{
  "moe_layers": [0, 1, 2, 3, 4, 5, 6, 7],
  "router_score": "softmax",
  "balance_bias": false,
  "n_groups": 4,
  "groups_per_token": 1,
  "vocab_size": 8192,
  "norm": "rmsnorm",
  "optimizer": "adamw",
  "learning_rate": 0.00287,
  "beta1": 0.9,
  "batch_tokens": 65536,
  "dataset": "wikipedia_en"
}
Below are experts of layer 2 (counted from 0) of a mixture-of-experts language model. Rows are named router (the router's row for the expert), gate (a neuron's input weights, with its number), up (a neuron's input weights, with its number), down (a neuron's output weights, with its number) and show model dimensions 48-95. Each number is 200 + 20 x the weight over its row's rms, rounded and kept within 0 to 999.
Before each expert's rows: a language model's description of what the expert responds to. This comes from a sample of Wikipedia text that the model never trained on.

# expert 45
Spanish-style name endings
router,201,213,166,181,205,170,200,189,201,215,203,209,173,203,198,216,203,251,192,219,207,169,203,215,221,175,206,164,178,173,215,197,197,233,202,205,187,172,182,215,210,220,195,170,188,172,194,193
gate0,178,180,164,208,193,203,179,219,169,201,170,236,189,160,210,212,215,212,191,230,181,193,180,209,237,205,183,197,225,213,181,171,208,206,174,211,196,195,211,222,237,237,195,201,191,218,191,192
up0,209,176,160,221,208,186,177,233,160,196,175,210,168,168,199,208,212,207,169,240,200,214,149,170,191,199,192,202,194,186,186,223,220,198,182,195,193,193,205,233,207,225,207,170,232,209,179,200
down0,188,183,214,222,200,203,214,191,200,211,182,204,177,188,229,179,185,193,150,211,195,223,193,162,214,242,196,211,178,183,155,204,187,196,188,170,166,195,188,204,212,172,187,150,192,233,201,170
gate1,197,201,203,223,213,227,209,214,221,187,225,196,215,205,177,198,158,176,187,182,188,187,193,184,194,229,192,196,219,215,227,204,219,169,214,203,198,225,202,201,186,185,213,214,212,243,221,185
up1,193,158,182,243,234,174,199,184,227,210,205,224,211,208,160,179,204,202,219,192,190,164,214,172,216,179,187,195,210,205,180,208,223,211,179,166,238,215,182,197,203,209,225,192,182,176,211,211
down1,225,229,169,187,219,202,228,239,205,221,216,180,207,199,240,239,164,179,186,202,226,177,229,197,207,177,202,212,223,185,180,194,177,172,184,211,190,161,233,184,200,205,227,243,188,209,204,187

# expert 36
List-item and table dashes
router,178,234,195,207,194,200,154,209,173,232,221,202,187,201,224,219,198,229,164,214,181,217,231,172,187,207,230,202,216,200,189,202,176,204,218,170,221,181,234,210,171,212,183,205,199,206,185,178
gate0,226,196,224,214,215,215,188,193,192,182,167,217,195,171,210,187,187,224,190,197,217,229,202,202,223,166,211,170,247,179,179,244,182,249,212,204,193,166,194,160,197,205,214,202,174,168,191,170
up0,209,197,256,190,198,235,176,210,176,193,193,216,212,159,196,185,170,202,224,181,215,233,206,206,237,202,209,174,223,245,192,237,197,233,190,211,204,182,195,190,194,205,192,218,185,190,186,179
down0,217,201,176,184,219,202,200,207,170,176,190,172,198,178,169,221,244,182,211,204,183,206,208,207,179,228,190,191,189,232,188,191,197,210,191,205,225,250,150,248,200,210,211,205,226,186,199,235
gate1,190,219,207,217,185,199,180,201,181,203,192,199,229,178,218,198,204,231,204,198,188,228,212,195,203,252,214,211,213,206,213,188,197,215,220,172,177,209,196,206,182,239,191,233,192,232,210,164
up1,227,195,206,208,213,193,220,200,235,183,185,217,154,232,199,217,197,224,188,231,208,173,208,208,192,144,186,186,192,155,177,232,197,200,220,208,213,177,199,193,203,160,219,178,213,172,189,222
down1,194,219,226,226,159,180,210,226,205,159,166,223,219,205,187,191,166,202,201,186,233,188,197,192,186,232,185,159,222,197,225,207,209,152,190,173,215,219,182,238,172,191,217,220,196,205,217,198

# expert 3
Auxiliary and copular verbs
router,167,243,248,229,195,189,220,211,227,200,207,179,177,226,215,188,213,197,201,192,155,187,201,190,209,205,169,242,214,194,210,180,207,177,215,204,170,204,215,229,183,182,181,207,194,223,180,191
gate0,204,191,190,193,189,214,189,185,192,231,178,244,217,195,182,226,204,206,206,155,206,170,231,190,200,199,220,195,204,222,192,218,205,256,186,183,227,184,207,203,182,183,217,193,202,171,199,211
up0,166,185,196,204,184,224,214,180,183,214,191,170,201,194,162,185,184,153,204,190,192,233,164,218,247,211,204,202,152,213,218,189,175,201,186,197,199,248,136,195,196,177,208,205,221,222,167,180
down0,227,189,180,192,221,233,212,179,216,252,215,218,206,207,185,241,228,210,188,219,179,207,233,229,212,191,185,198,185,215,201,178,197,201,205,201,144,175,227,193,204,211,194,200,212,198,171,230
gate1,181,205,234,217,162,225,229,216,210,216,227,197,185,195,222,229,212,231,199,200,176,199,201,195,178,233,171,247,202,202,188,197,206,160,181,205,198,206,239,209,198,174,203,228,174,205,202,227
up1,222,196,163,181,240,181,181,183,188,181,164,213,203,210,194,168,198,170,202,199,225,195,191,197,233,166,234,151,202,195,203,203,195,240,219,198,215,194,166,192,206,218,202,174,230,192,197,181
down1,189,197,197,177,156,177,211,201,175,245,239,253,185,226,194,178,170,205,211,215,215,172,189,196,205,191,210,201,228,190,186,202,195,178,178,190,200,216,211,195,182,181,213,184,186,217,214,208

# expert 16
Prepositions, semicolons, word starts
router,226,225,190,192,205,185,222,212,211,208,170,202,214,152,201,175,199,226,213,191,174,197,204,182,235,193,217,181,201,223,207,185,226,150,229,185,209,171,206,218,184,233,219,220,171,191,185,223
gate0,227,170,222,232,189,173,166,185,164,169,208,217,181,166,188,246,198,225,215,210,214,217,165,241,200,212,209,195,147,208,175,228,182,214,230,184,196,205,176,178,218,210,212,221,220,207,158,227
up0,252,174,190,223,151,157,202,168,188,199,207,184,188,177,197,203,193,251,187,212,204,209,220,218,199,221,231,202,177,233,195,233,205,211,217,205,186,183,205,200,214,205,227,220,209,180,175,226
down0,204,195,213,210,217,230,198,187,224,212,225,208,239,186,221,241,204,201,215,208,215,216,161,218,217,223,201,177,209,200,208,198,213,224,217,163,193,184,193,176,205,217,197,231,189,216,219,192
gate1,234,196,186,210,190,222,211,234,213,188,195,194,232,212,203,217,179,194,211,216,223,193,188,219,211,264,184,175,174,224,212,200,216,221,214,198,201,198,199,213,202,187,198,198,185,209,166,186
up1,199,198,204,187,209,225,192,189,206,215,195,182,201,192,197,211,183,204,191,170,198,202,211,176,196,173,220,196,219,210,231,200,196,196,166,215,190,187,179,176,208,197,219,187,183,189,232,173
down1,207,185,230,188,206,219,238,176,231,216,204,182,180,209,230,204,164,204,180,198,191,196,225,199,167,185,211,202,174,235,216,183,205,199,173,193,210,201,204,205,186,183,190,221,199,210,196,174

# expert 55
Table and list separators
router,205,175,181,178,229,201,183,225,227,185,189,221,183,177,195,206,218,195,211,189,202,197,219,170,192,173,200,182,169,196,203,197,197,176,184,202,229,189,217,226,161,204,169,200,164,180,185,208
gate0,166,168,184,200,183,186,210,194,180,176,187,207,202,206,164,226,206,232,213,191,197,202,183,181,152,161,201,197,201,207,162,203,199,215,184,192,210,192,187,207,210,186,203,181,226,166,202,166
up0,199,216,190,211,170,239,222,179,188,178,244,242,190,223,208,183,212,172,198,169,239,188,177,218,216,192,188,193,215,190,204,150,197,191,237,227,197,190,201,192,214,206,170,218,207,219,189,236
down0,219,232,211,223,170,206,213,252,241,206,205,221,191,209,183,166,222,193,205,225,180,188,243,220,184,223,197,185,214,191,239,197,191,191,192,211,210,181,230,234,221,184,183,177,176,192,197,224
gate1,192,155,215,212,221,189,169,243,204,178,189,211,172,203,206,197,200,190,202,183,210,191,207,208,177,204,178,190,184,216,186,191,227,199,169,201,184,185,187,176,174,199,177,166,228,177,200,196
up1,191,227,224,192,202,208,210,172,175,232,213,183,232,212,182,218,203,224,207,196,207,215,199,186,226,215,222,234,216,194,214,242,178,214,219,200,217,210,233,202,217,173,240,236,192,193,187,183
down1,191,217,161,178,200,219,199,201,209,164,219,174,209,177,234,202,180,211,231,191,181,189,221,199,208,194,205,230,205,195,203,197,179,240,213,185,205,216,198,221,183,221,217,204,200,206,198,188

# expert 23
Separators and prepositions
router,188,219,178,198,202,173,195,221,231,205,198,198,208,221,175,194,202,174,236,220,200,193,217,168,231,200,201,173,191,246,217,197,215,172,219,237,214,188,225,236,196,223,206,182,165,194,206,191
gate0,190,197,188,201,197,209,220,236,209,178,212,233,225,208,193,243,193,177,204,172,236,195,196,191,200,218,218,213,212,210,208,186,180,209,206,199,181,209,183,226,204,224,173,207,219,200,209,232
up0,178,199,215,180,221,193,187,229,175,196,202,211,233,220,167,232,187,209,231,186,222,204,191,190,188,199,230,225,223,190,227,180,201,204,199,194,193,202,216,186,177,211,186,175,200,234,242,213
down0,204,181,206,173,183,191,197,203,188,179,216,223,180,212,209,210,197,198,176,215,169,217,225,170,188,220,190,192,245,235,188,177,173,194,191,224,208,191,177,195,184,199,197,137,234,198,189,224
gate1,201,201,168,182,197,167,194,178,177,194,179,207,165,195,172,201,191,227,180,168,176,193,210,222,185,176,203,246,226,204,219,208,188,231,232,224,206,212,175,189,204,227,178,197,214,205,203,224
up1,204,227,212,222,256,212,209,180,216,203,213,194,202,227,185,219,183,215,201,196,177,183,216,216,181,206,199,160,221,177,190,168,188,221,184,205,241,165,212,186,177,198,204,196,214,207,202,148
down1,189,181,189,200,243,240,230,215,221,185,158,188,198,212,200,208,165,184,177,182,214,197,190,193,221,204,184,177,202,213,158,224,162,189,194,186,215,176,222,166,193,195,200,171,177,179,197,200

# expert 20
Copulas and comparatives
router,190,218,230,219,166,191,246,192,240,212,211,206,210,215,180,176,206,206,209,174,196,213,191,205,197,181,154,175,225,209,213,216,201,181,219,171,212,213,204,190,194,169,197,213,194,193,235,166
gate0,203,204,207,208,202,206,218,161,200,172,204,160,183,214,176,196,222,143,197,200,219,204,182,163,216,189,154,161,186,222,222,207,213,193,213,187,199,222,184,188,222,193,194,196,225,185,215,188
up0,195,207,220,205,190,199,220,164,204,171,208,167,195,217,178,210,208,147,207,219,217,182,192,169,213,193,147,142,203,211,237,215,213,193,198,192,197,223,190,199,225,201,203,193,230,185,208,182
down0,211,204,190,194,239,206,224,214,250,200,197,195,189,194,216,195,174,216,183,188,201,178,191,237,213,192,203,218,250,214,221,228,217,188,211,174,229,213,220,199,191,206,159,212,215,216,219,164
gate1,188,189,219,204,171,220,215,223,206,204,238,242,191,229,206,188,168,200,210,167,197,207,189,185,180,199,186,191,199,200,199,181,174,196,204,183,212,253,193,213,232,184,228,206,200,193,238,216
up1,191,208,226,206,164,221,229,225,221,215,242,233,186,222,217,182,200,200,208,161,165,212,192,181,195,183,178,189,185,226,207,183,164,199,203,188,202,228,193,210,209,205,215,215,190,204,226,215
down1,185,198,217,258,200,175,203,220,232,212,197,198,216,171,202,191,188,190,215,217,167,224,203,206,166,199,199,213,200,204,214,221,203,213,217,182,181,203,192,207,211,197,193,202,212,185,219,230

# expert 48
Infobox Born and coordinates
router,215,179,223,241,188,212,215,198,200,202,195,211,212,184,200,223,236,196,172,161,201,203,209,195,185,180,208,223,197,181,182,194,182,200,187,216,214,183,226,186,182,145,238,241,238,208,211,206
gate0,181,173,183,196,222,171,202,206,194,227,206,173,185,219,199,177,215,207,180,207,207,197,214,195,229,176,216,179,242,204,193,183,206,220,215,206,178,201,157,205,204,217,159,218,239,210,210,211
up0,214,233,197,220,237,213,203,197,184,189,193,221,210,231,192,218,189,218,194,248,181,167,185,199,195,210,197,212,217,214,210,208,225,184,215,179,195,202,193,214,186,223,209,175,208,220,227,171
down0,199,194,242,178,169,167,161,193,197,235,200,200,186,230,222,213,192,213,211,189,225,172,171,181,201,233,224,239,222,200,184,210,207,197,197,201,184,194,195,195,190,185,173,209,188,232,201,191
gate1,175,206,193,196,189,202,188,178,179,227,198,235,208,215,201,200,212,230,221,181,220,214,218,204,162,199,207,225,200,245,190,224,177,196,190,170,194,226,165,197,233,202,215,184,228,213,184,170
up1,233,168,198,183,211,169,195,185,171,199,187,171,202,188,191,185,212,217,192,222,181,207,167,206,208,183,216,196,210,171,195,185,225,219,198,210,207,196,192,215,178,217,167,196,196,180,179,212
down1,198,207,226,175,191,209,174,172,179,213,183,207,213,211,195,186,204,215,202,215,188,167,239,199,179,204,180,191,191,173,202,189,211,226,212,206,203,183,184,244,159,209,218,162,167,200,208,187

# expert 11
Table dashes, modal verbs
router,232,200,183,199,233,193,197,209,221,232,190,190,192,163,222,216,225,204,208,179,177,208,229,179,212,191,229,185,206,170,192,175,180,177,193,171,203,188,210,241,186,168,189,188,208,209,206,186
gate0,185,202,214,222,213,165,214,170,235,231,208,195,191,225,157,209,207,210,203,197,161,197,205,228,189,216,201,241,226,181,186,182,195,212,193,172,196,179,190,208,225,194,184,167,191,222,195,189
up0,194,190,194,226,230,163,202,164,215,212,204,215,214,209,178,195,202,160,227,182,172,216,204,226,194,203,203,216,215,171,193,175,200,218,174,173,151,162,199,222,227,184,193,176,216,240,201,182
down0,191,195,206,164,223,223,199,189,191,225,222,231,182,197,221,210,235,177,213,189,221,209,205,173,189,177,199,223,224,203,197,205,187,195,191,190,235,221,194,233,187,230,189,192,230,159,211,218
gate1,239,173,213,205,184,192,207,156,190,219,177,188,217,213,213,188,212,210,167,211,182,204,194,216,217,194,218,218,248,168,192,219,229,190,210,209,224,182,200,210,222,198,186,193,171,248,213,164
up1,255,187,197,244,218,194,220,182,208,209,162,213,186,184,211,185,209,199,195,199,180,191,207,215,209,185,211,199,227,186,192,230,197,207,183,183,218,181,199,237,218,197,211,200,184,234,207,162
down1,208,218,204,180,190,220,219,211,195,201,200,204,221,194,191,264,211,177,221,187,210,204,221,194,141,195,174,239,189,222,192,206,172,202,210,194,232,180,185,247,199,208,169,215,185,191,211,209

# expert 60
Consonant-cluster word pieces
router,205,179,171,190,203,169,186,206,202,217,180,197,153,221,217,223,207,219,201,246,183,175,189,230,187,191,218,189,188,185,180,195,207,215,203,227,196,178,217,173,213,211,182,220,224,154,170,225
gate0,214,206,193,193,182,231,195,217,189,225,180,185,207,208,193,220,196,219,205,206,247,216,172,186,209,214,215,203,184,239,209,207,222,212,207,178,149,204,208,184,217,199,236,214,186,208,211,147
up0,185,198,168,233,212,187,186,193,192,184,183,210,177,193,222,170,185,189,182,207,161,196,201,201,192,191,225,196,193,204,189,203,181,164,195,216,258,204,211,198,211,202,156,194,227,191,163,243
down0,206,213,221,187,190,172,208,187,218,217,191,200,178,194,189,228,195,231,189,213,227,226,186,217,173,207,142,167,216,248,187,207,199,207,218,217,210,179,200,176,179,241,223,207,213,209,216,148
gate1,151,191,189,210,241,212,182,170,193,196,232,192,205,196,205,211,189,229,201,192,219,197,216,244,234,195,181,187,215,209,204,166,205,187,178,188,201,192,220,193,183,196,194,153,198,190,228,190
up1,219,201,197,172,185,188,212,217,192,184,191,171,199,193,174,212,183,185,198,196,200,230,214,161,199,224,202,215,209,247,210,200,189,195,227,219,206,215,199,202,188,214,220,194,184,204,220,189
down1,231,207,205,171,221,218,207,213,249,187,188,186,207,221,194,201,172,181,186,209,199,173,210,184,199,160,189,202,179,188,224,233,209,208,220,198,198,179,183,193,169,208,229,196,241,193,219,208

# expert 37
Closing punctuation, years
router,200,192,201,200,189,224,224,232,240,211,229,234,190,216,177,219,224,212,212,207,209,151,236,179,207,165,173,200,195,222,231,192,204,175,185,195,206,187,224,239,223,194,188,206,160,230,203,211
gate0,216,233,211,218,195,204,200,225,214,192,187,216,172,210,188,178,220,193,219,189,241,182,199,217,205,196,152,198,196,205,236,177,211,200,177,190,201,195,219,197,216,194,195,244,190,208,165,189
up0,213,170,200,179,200,194,197,179,180,193,205,181,233,188,226,188,196,196,198,217,158,238,203,191,193,225,247,202,205,180,189,207,161,188,220,184,198,199,182,190,166,210,203,175,210,209,272,200
down0,183,224,200,219,176,176,215,204,236,200,196,220,192,204,201,198,200,196,188,219,242,167,153,176,196,204,255,233,194,207,201,199,224,193,175,234,185,209,190,227,223,212,181,187,162,230,214,180
gate1,202,201,194,173,199,194,217,198,188,209,195,221,222,182,214,195,205,181,210,182,149,201,194,212,173,220,193,209,189,212,184,223,226,194,180,231,221,216,191,206,198,206,232,220,207,208,225,269
up1,190,203,231,231,211,204,172,239,220,214,184,205,196,209,194,205,203,220,194,199,236,208,207,192,222,199,197,198,206,181,237,167,184,177,214,167,180,205,219,190,186,211,168,164,187,194,185,146
down1,207,179,192,205,184,194,198,177,196,196,178,218,225,213,232,195,213,181,174,189,224,196,198,195,163,221,221,218,201,160,204,174,234,205,182,210,207,229,197,231,247,186,209,199,175,224,186,187

# expert 5
Possessive apostrophes
router,198,173,238,185,208,203,219,187,202,172,179,194,197,226,208,230,222,214,232,200,182,230,165,176,201,181,195,200,173,234,198,205,186,180,176,167,209,223,197,161,209,208,199,184,245,190,202,207
gate0,197,248,180,196,213,208,190,200,181,225,185,196,221,196,218,189,214,203,207,212,173,151,194,203,191,177,176,172,238,158,197,182,201,219,215,226,170,210,198,220,220,215,239,192,206,198,217,175
up0,229,218,207,218,220,208,230,218,202,188,194,210,184,157,177,181,199,185,194,173,208,191,207,210,177,176,194,234,228,208,207,199,184,213,231,200,226,196,211,225,213,199,227,213,214,174,211,217
down0,206,181,166,194,186,189,200,180,181,194,195,198,195,198,234,223,197,227,204,179,188,172,205,175,232,217,165,199,154,149,207,204,207,197,225,161,218,192,225,192,191,203,187,180,220,161,160,177
gate1,170,214,222,202,222,228,161,166,195,200,198,217,203,224,190,193,219,216,200,169,206,213,204,190,244,193,181,211,185,151,224,198,211,221,181,194,192,220,196,209,220,219,170,202,198,215,220,193
up1,242,163,176,238,211,187,209,240,190,202,186,206,194,178,207,211,212,176,223,196,195,219,215,205,187,182,229,197,186,226,190,187,191,186,183,187,222,212,189,175,191,195,206,172,213,198,189,221
down1,202,190,185,189,243,154,173,207,191,181,217,165,187,175,236,210,183,190,206,171,206,175,198,220,196,200,197,221,225,167,211,182,205,194,220,191,190,203,177,196,206,188,215,202,227,187,204,210

# expert 62
World, apostrophes, infobox years
router,204,200,183,155,208,195,214,217,235,199,176,228,211,194,162,225,199,195,176,178,181,219,222,167,159,173,191,187,185,211,178,179,223,192,147,167,182,194,188,170,208,178,165,220,210,205,186,196
gate0,205,211,187,216,216,218,229,196,158,195,200,229,221,201,184,195,216,202,233,228,209,204,188,219,192,245,157,198,218,207,193,205,241,169,167,200,179,222,219,188,246,204,199,186,229,233,207,226
up0,176,191,204,190,185,214,200,198,218,198,178,229,211,181,212,207,196,187,238,226,196,183,188,224,176,217,184,170,179,243,212,192,195,183,181,185,174,185,205,186,240,200,180,169,208,203,195,219
down0,184,219,169,186,203,216,195,201,226,193,203,175,209,187,199,182,212,206,237,183,204,173,219,213,205,215,195,181,223,173,204,211,199,166,214,206,194,236,205,188,235,195,189,180,155,200,195,219
gate1,179,187,247,212,183,182,174,194,166,209,219,224,216,224,189,189,232,173,222,176,240,196,230,204,206,232,209,245,204,226,205,196,192,179,199,212,181,224,217,232,207,161,196,173,158,207,202,225
up1,236,218,161,186,178,192,222,190,224,185,192,181,188,194,200,163,161,209,195,209,205,193,205,203,211,202,183,159,245,190,207,174,207,210,224,218,197,185,185,191,188,232,212,195,225,168,214,231
down1,188,189,220,228,218,219,189,247,178,199,206,207,183,197,231,229,198,203,183,197,170,205,188,209,220,204,191,189,205,162,172,218,182,208,228,221,226,172,195,195,188,211,197,200,181,226,212,195

# expert 39
Mid-word foreign syllables
router,197,215,187,198,243,190,196,219,189,201,205,194,218,207,228,218,205,219,233,169,216,215,205,206,209,175,208,160,190,224,219,163,188,202,191,220,219,198,162,186,185,195,223,200,189,177,228,201
gate0,241,204,203,190,188,200,232,199,242,220,237,184,233,236,165,214,190,185,201,211,203,218,171,176,202,243,171,227,219,216,198,202,212,189,207,208,209,219,229,177,191,217,217,204,215,203,229,197
up0,192,192,241,188,172,221,197,198,200,208,179,231,209,153,174,225,199,167,210,197,246,182,185,205,191,231,202,208,206,211,236,196,209,193,195,200,204,210,208,199,201,198,182,181,155,180,172,185
down0,178,198,211,148,167,216,200,212,181,206,201,219,190,241,181,220,209,204,192,179,197,165,229,185,185,182,235,197,181,188,227,193,187,181,179,204,211,198,225,192,241,169,205,190,201,190,182,215
gate1,221,196,178,179,229,161,188,222,214,188,168,206,206,219,213,198,206,177,200,221,197,232,175,194,211,185,195,190,224,221,181,200,205,189,197,237,187,206,172,203,252,238,177,230,250,214,182,193
up1,209,219,213,166,228,169,175,184,197,203,215,216,169,224,215,184,187,200,199,198,198,213,225,224,221,167,206,222,233,199,190,199,208,198,200,213,202,220,178,225,229,198,216,214,237,228,176,182
down1,207,199,187,158,203,193,233,215,200,221,188,188,197,205,192,215,205,173,206,233,189,211,196,194,175,219,155,176,204,164,194,227,200,199,225,177,203,200,162,186,191,202,193,208,204,210,185,270

# expert 10
Quantity and coverage phrasing
router,199,227,188,229,171,174,231,198,226,191,211,174,207,231,213,180,208,176,224,214,165,199,234,179,221,192,173,164,199,218,215,202,203,187,208,186,181,175,193,236,186,225,199,223,188,222,191,219
gate0,229,205,217,198,193,185,179,195,183,211,220,217,218,186,218,237,150,208,165,194,219,178,189,198,185,190,206,207,180,218,205,176,186,182,196,148,171,188,217,179,219,227,220,201,239,193,218,222
up0,215,191,183,196,195,220,213,238,201,162,192,212,207,187,188,208,218,173,204,200,201,214,195,172,191,226,172,176,226,230,187,201,236,174,218,211,174,203,210,246,177,241,182,262,193,207,198,196
down0,242,201,204,191,198,178,214,208,203,147,190,209,202,196,188,142,229,208,184,208,215,223,213,258,189,220,192,168,177,193,209,190,195,183,221,218,205,202,220,222,172,222,191,218,163,190,181,195
gate1,223,200,214,177,198,205,223,165,194,180,176,158,206,199,192,189,203,188,195,187,223,214,200,223,199,198,202,190,191,233,200,228,210,222,192,253,164,179,183,154,202,219,218,208,213,216,197,224
up1,215,183,197,237,176,218,193,250,223,223,233,223,189,181,188,202,195,210,206,245,187,184,209,183,223,189,180,169,180,175,207,190,185,193,213,155,211,193,190,204,233,207,205,195,188,179,186,180
down1,214,196,174,178,187,223,203,193,210,223,206,189,208,202,185,174,223,204,201,214,172,191,180,200,231,177,211,221,168,178,195,221,193,163,202,210,154,196,163,186,192,170,206,218,176,175,199,214

# expert 27
Head nouns after articles
router,205,202,186,190,201,211,166,208,186,208,167,192,204,155,212,187,180,193,179,225,212,215,170,191,224,185,233,191,186,233,213,207,171,186,229,181,176,213,188,193,231,236,205,206,187,170,191,204
gate0,152,181,172,166,229,229,201,246,198,177,162,222,184,194,195,212,210,185,228,192,204,250,218,172,200,195,210,179,203,207,184,191,170,198,224,203,181,217,166,214,179,218,184,196,217,186,174,163
up0,226,207,232,219,169,195,208,165,210,227,235,196,197,217,220,198,190,201,184,217,200,166,190,207,228,206,184,223,205,180,228,202,231,195,184,180,203,192,231,165,229,188,235,194,206,193,239,237
down0,195,208,184,214,245,217,191,220,204,178,211,165,194,197,199,197,178,202,180,248,191,244,214,192,195,185,199,201,253,199,220,199,193,180,218,205,208,206,224,222,185,183,193,202,163,141,174,208
gate1,188,177,189,201,216,164,171,178,220,189,193,190,199,206,210,234,209,185,154,195,207,218,205,205,209,170,182,222,213,205,181,202,189,188,199,209,189,212,166,206,210,209,160,192,194,193,185,195
up1,187,189,190,189,182,218,216,173,185,225,218,194,231,181,159,204,180,221,195,202,155,180,235,190,188,225,208,186,195,185,230,178,220,195,190,185,223,186,223,204,175,177,250,216,187,224,212,172
down1,201,218,181,196,207,218,189,188,209,181,185,188,162,214,206,220,210,227,207,173,194,228,173,222,202,200,222,187,262,177,212,172,217,214,177,204,173,218,198,196,176,180,214,198,214,168,217,240

# expert 52
Study and culture words
router,224,170,183,179,223,197,183,190,168,207,211,185,218,212,200,181,167,204,229,226,191,209,171,190,193,174,203,205,175,203,185,241,188,184,201,168,189,229,200,180,232,217,165,183,192,183,193,216
gate0,237,178,205,191,215,193,177,163,211,197,194,191,193,185,201,185,219,189,202,226,183,213,169,177,184,201,224,182,210,209,188,265,219,163,202,206,220,195,201,209,224,231,213,196,182,203,191,208
up0,229,195,206,192,223,185,198,169,234,177,211,217,216,192,267,202,243,222,233,192,234,178,182,195,192,189,191,191,240,228,212,216,188,177,174,205,201,202,201,206,192,191,218,189,175,184,187,214
down0,152,235,227,207,200,173,195,208,195,193,197,198,193,228,166,217,196,203,191,198,237,231,160,184,222,200,179,218,192,199,188,178,238,200,221,175,212,197,217,207,232,169,153,186,206,218,198,207
gate1,174,200,215,211,185,178,193,177,228,213,176,175,226,215,197,172,238,208,182,179,218,200,219,186,217,204,196,222,220,227,220,178,197,219,179,219,187,183,218,229,170,186,195,207,204,203,184,189
up1,217,240,186,230,225,181,194,169,185,211,219,198,175,197,202,191,160,153,232,198,188,175,175,216,201,195,187,205,212,177,202,206,193,231,182,184,192,176,156,179,221,249,211,189,158,194,206,196
down1,213,165,191,221,207,198,185,201,164,177,213,193,212,189,217,194,152,217,204,180,193,192,167,231,172,183,213,202,218,182,159,186,209,187,212,176,233,193,177,205,221,210,209,189,195,209,214,218

# expert 54
Linking prepositions
router,203,216,184,194,179,192,229,185,227,228,229,171,204,219,178,155,179,167,212,205,183,207,227,168,235,195,204,198,239,198,209,225,204,164,176,203,229,197,224,212,226,213,218,200,174,212,181,181
gate0,225,207,194,171,215,207,199,170,213,197,192,209,251,219,198,187,192,221,203,170,196,206,174,215,216,204,213,223,221,181,212,244,178,189,234,228,199,219,203,200,194,209,211,216,201,207,208,214
up0,230,196,167,185,194,172,183,190,217,220,169,213,238,207,202,215,220,223,188,188,212,201,209,218,213,176,227,223,183,207,185,220,196,219,225,164,201,174,209,206,202,224,213,233,203,193,189,195
down0,208,189,178,190,182,158,190,158,191,203,183,224,187,217,220,196,198,207,253,187,212,228,198,207,208,244,213,216,233,193,170,172,189,201,168,195,204,193,229,208,168,206,213,180,231,221,180,215
gate1,197,197,210,193,172,201,226,192,207,213,232,239,225,199,205,195,235,220,229,158,184,192,227,218,175,191,205,224,225,213,203,202,226,181,154,223,208,178,185,227,197,155,214,221,193,233,182,196
up1,223,192,221,188,222,196,162,191,196,209,200,218,216,191,194,216,178,232,182,214,226,206,196,214,181,201,207,193,189,205,196,176,170,190,243,180,191,216,210,198,200,214,188,172,201,221,229,217
down1,196,197,220,176,177,155,192,215,212,235,196,217,169,238,189,218,210,190,204,198,206,179,197,158,221,208,185,223,185,215,199,179,220,207,212,178,182,215,236,200,185,202,246,155,168,202,185,187

# expert 15
Name and place starts
router,209,179,191,200,169,171,171,191,168,188,215,216,173,193,188,223,179,209,206,228,230,238,170,206,198,204,234,185,205,159,175,231,208,222,211,193,212,187,183,163,222,207,190,182,198,179,198,197
gate0,227,178,201,240,214,213,185,207,217,190,182,198,221,248,168,236,189,209,219,209,232,234,201,207,214,201,207,181,183,208,178,205,204,191,183,176,185,192,189,185,221,190,198,219,171,175,200,222
up0,218,195,206,208,208,221,167,206,212,227,207,199,194,226,164,219,177,210,213,184,233,203,249,201,206,194,200,171,179,226,198,190,199,175,192,179,190,184,170,173,206,176,224,217,203,180,197,207
down0,174,196,193,179,177,190,227,192,177,201,192,186,163,201,200,204,220,212,211,242,195,166,204,197,192,187,243,193,182,207,185,215,223,222,238,161,197,217,193,206,213,231,220,192,195,191,209,207
gate1,197,214,212,239,209,220,196,180,225,204,226,192,204,188,211,180,210,187,213,191,164,175,168,214,226,218,178,250,214,174,201,168,223,209,223,217,178,202,210,198,193,195,200,210,187,197,232,209
up1,179,222,205,210,203,193,188,193,194,197,207,171,169,211,196,157,210,200,220,190,180,191,169,257,201,217,207,233,178,163,189,203,234,223,227,213,198,198,180,218,201,189,241,187,209,200,209,209
down1,212,183,197,227,211,177,197,192,166,183,195,162,180,189,206,196,231,185,216,209,182,202,181,243,197,200,212,227,163,161,151,210,206,212,228,207,188,186,206,216,201,200,235,190,212,227,190,185